From a checkpoint of a small mixture-of-experts model trained on Wikipedia: width 160.
Below are experts of layer 7 (counted from 0) of a mixture-of-experts language model. Rows are named router (the router's row for the expert), up (a neuron's input weights, with its number) and show model dimensions 0-79. Each number is 500 + 50 x the weight over its row's rms, rounded and kept within 0 to 999. Numbers have three digits each.
Before each expert's rows: "gets" lists some tokens that make up at least twice as much of what it gets as of all text. This comes from a sample of Wikipedia text that the model never trained on. Tokens count by the router's weight.

# expert 22
gets: " S", " W", " G", " K", " B", " P"
router:766522486450538464460478554560432475526527429562546464502426460504574470560595569507520501572530485439595468415519459541582464549468449465471511475500454536527412419487531459586516466490451563571462540517469600480529558548552462512431511422
up0:537583528458401466510607539472613509484528454502584508410458427492524527465409453557571409496447488459495564484442504458364511507561469476475522489481539427578584509514494433500432488461517471463491474550516522469459542566445554406484558501
up1:510474431450481598530466492360462502431503494542563541511494532459544482481461522479501552477451482433569575484482622453477587468526430567614495539507473586551516521537425582528423554571546642456429499472584515550458455468475511414503524496
up2:502550557474463498543462418503506496524578584519493518499458525461481567478575590504451490497466581494579507493506548579446449582518576560583508519420471446473539536508530425536421556507563421449520457463515481520530564544437527515454496431
up3:460572534506463430554555453438512452476468461589476525498518505517455489530596432403577598581476572525497472432475416578512500454538522464562412543422574480416532445442512570535476486552449400451458540519403571509468528412503527473529480495
up4:494544458530385487533569519490515488523428455551421513413512373368475536543484522515518562437512599459522447494466492457532532555476534517463467487534531439447498506416556456488492464561546503516483509547473500531444563514485498526566505515
up5:536503617524451557398500461411482350468498376519410559482566510502489525553487561407472493560503466479486532474557474549592482429542514509443488466538486401598450503468445488577490555452480509497441495433440498436419572559448482513487382482
up6:504472498446460534445540549527469415509463531471464451475531493526460568526627539389403407472580492545521477444450591510546526584513556602492516545556497533481493542492525525483446463639617548515520540508435480451605454535543504504532460525
up7:490432575465464466544516416494610491590511475493483595449487450459509581524436506552516445518540541454458474496474458537596481512485460493498358515512454535507510478541479514429557480556546462517548616421510528589570462492550534462501484547
up8:501503454482457560510508513488561435468426469430471455379534483496568518453541485490503421554457469482492604349420442486465479548484518475453496483532510498466558509456376510524514484619475554524538456512468428528546468563497512569519442523
up9:518479520545522504454497505532507521537523556505497497531529501433486474543513526496448577460451572516548486620465554517543433575417514503403469576490543475455561429516524457549476453553480468540672424445531456447464533574484532524547476550
up10:487526534600583494609499474482479518423521593494508533496429555603438520495487499522477591470426522460477549584589494594536483503508557589548459538526447489433511481506445571438429492412492415510560450448474437555490430496453483532542494518

# expert 29
gets: " E", " Re", " Me", " Pa", " Ma", " De"
router:525462476552564400474490526543401513500480509459486487495475530464542496459527520519437486487544491578564489531572410456434533541505420467456475585439518562449479427550456556474585597465581485535570488497478521472548461538522393532475552464
up0:541528542531503475516537431445455472603443524478451515421529392485433532579485586535425564592499503395504524485465460441522418509440504497542509466496455491598581480461464425474418488518553549465532600381498577512568542481496535398560461463
up1:550466493515489475549479420497464524610424465559499524556379488528425450579478406478524495579506490483524519504562404491448516516536526429626500541562516418551566489502486466543489538438438544436535500505473584536450480549410539427440539453
up2:570530502484548413470476403430583460593555523498536494571555498592525500429516474395523507569449473495399504437559518501549573490474431441497451529567638474462439519460497405515493545515534533531467412428481526466461540514499460492402466455
up3:539529430483475520528446514472460407521522531493555524575426465523492527586489457491544548407518517530520501531629568464595606605517538469520557483558585469488487436468530394374495512529470458571479445537517481452532440474482497464525543482
up4:477433460504449485561470469523553462550458445488577569547534556482479530493499564533613492482436535484523502439438543352511466476471479388493516500443522504442464481543467425442418446454498471467475539566561494542528397474509525452547523490
up5:496467553592540482484521609531489498421537467511584485525481462529536474400433512514470546523568533438573484454516526454445579581509482511496581437480540432485551426498474513548485476482390520463507535495431602447556462527572521563491504520
up6:471428570523514588473542480477390416481504455545483479464528447541433498547543529480499489538527512518567468413577488577437536510452461477488431541490516527490480566496474460496407526561645512505500533394530450574532492443575573493565392528
up7:496525557511428497505438473513562587453478485422490471492506464523437578499573446573509523519499445565551492514458566452545563556537494440495452538515490519481431541503414478469461523545506538541459433520486442481435476521410530487539469560
up8:573489558528444464369507527540445461605525469499497459568443460443474488418501581494544520454474500583555501486424448454574462520462498510409567426513537440469407474473475481467491569523543531564456461478405502496534488517470522565585437519
up9:509568557518417525504466462485499555535550482520463532599510456515450468538450567470557494467449484504482438496489459378520534452576501496491482505586549507503496428500568482505480553488505404415427505474540454546593604482589528487512496419
up10:589621605506448512534436446476476470537493396531562553425577519502578444502492542519449492465430484466511411525535463543536445466528515505477610488501548480555469495428532419519564559530497531496577433590580497502402471475533578396517574417

# expert 30
gets: " c", "c", " C", " D", " f", " F"
router:540467496499597432592464473529559531462515492405434492477508546576574474563458489426399433497511513512473412435477520619536411567446512450406468489483442479522504568525438472484525435487509484542508556470549567406539530431547467449492482503
up0:580529562555464555484402527555428538480477473559524539419473461592502562522547514509529504523472586466467474431524498480529555587514504460556486570441511412409588483493422553443542604549431503465478491457506421540530601614570501457490572438
up1:560513441524498498492460492526516527565438459466471538453476413474610574550486484478500509584485574523456526491522524551494512520433658501551472448515510451408472475535392545501536519500437551599496511561475534531538517510523566436555506446
up2:444516465430524527487485457393436373502464556511541492554491475440443501455520480482502546504481365451523581452603500451453461457512492520468435481471622467592496527474530440498477453500562599500511475421456525572565526488453521511492492411
up3:467509556472504520490491466472529402544497510436508459482525444433473531472518515510510484552506354510515465445554398466506524506505457518434447439460518449495545561422516498544512502559569538464596373533509591450546513511472608458511408398
up4:431516476450517537458494441439549435489544500534556456530499510552509512524396559517549615503490525523505440590587517388417511513424547513523531529488585549522524499528501477449537525464508378470527528452451510479512580500528510489467522432
up5:539490503471444557520475466507560551490450499492505490506513474495407534536420514540483458576502571494553461429498526493501569537430451516546413438405517527394494401567473518457457490517446482472410521430449398628539489552491537497395397560
up6:541455521479511609557485420387498456414531474466493452513542505518511540505462436501582561512437504482466502513578524507476534524437469498560465513536635496453485502464502442515451445580450458468434429445515540554456408561560514622501405578
up7:516471542422467440492557582447521453460443487491476487412606504524460560549487486468531603562498491555507489510564414497521546504460501507462353553311526555447502489540504415544504506501515524525517457443545539474490476539483530523486502386
up8:512421481466510518476481377449566491518472522473415538539473445467457447590481487433491505492557552465519361520566499466479481516434488477467555476416534418522489435405508485502430524525537530498582483496453519507572420530498472396463496517
up9:535529462421460558528595411527471513497399452499538557551518495466463488473422470583501444511395520541495472571553492614460452502474541489529596508474572433474633512541375488482544440475427434486518522478496568488442580553492562512490488463
up10:517501490481576484478540407464510466560509379532574466517447440529576476515527536501471502433493457497499489521504554558453437458587529467384467477530533546509491503528481561457471487462535544454443485562449529531479572501451491436544440492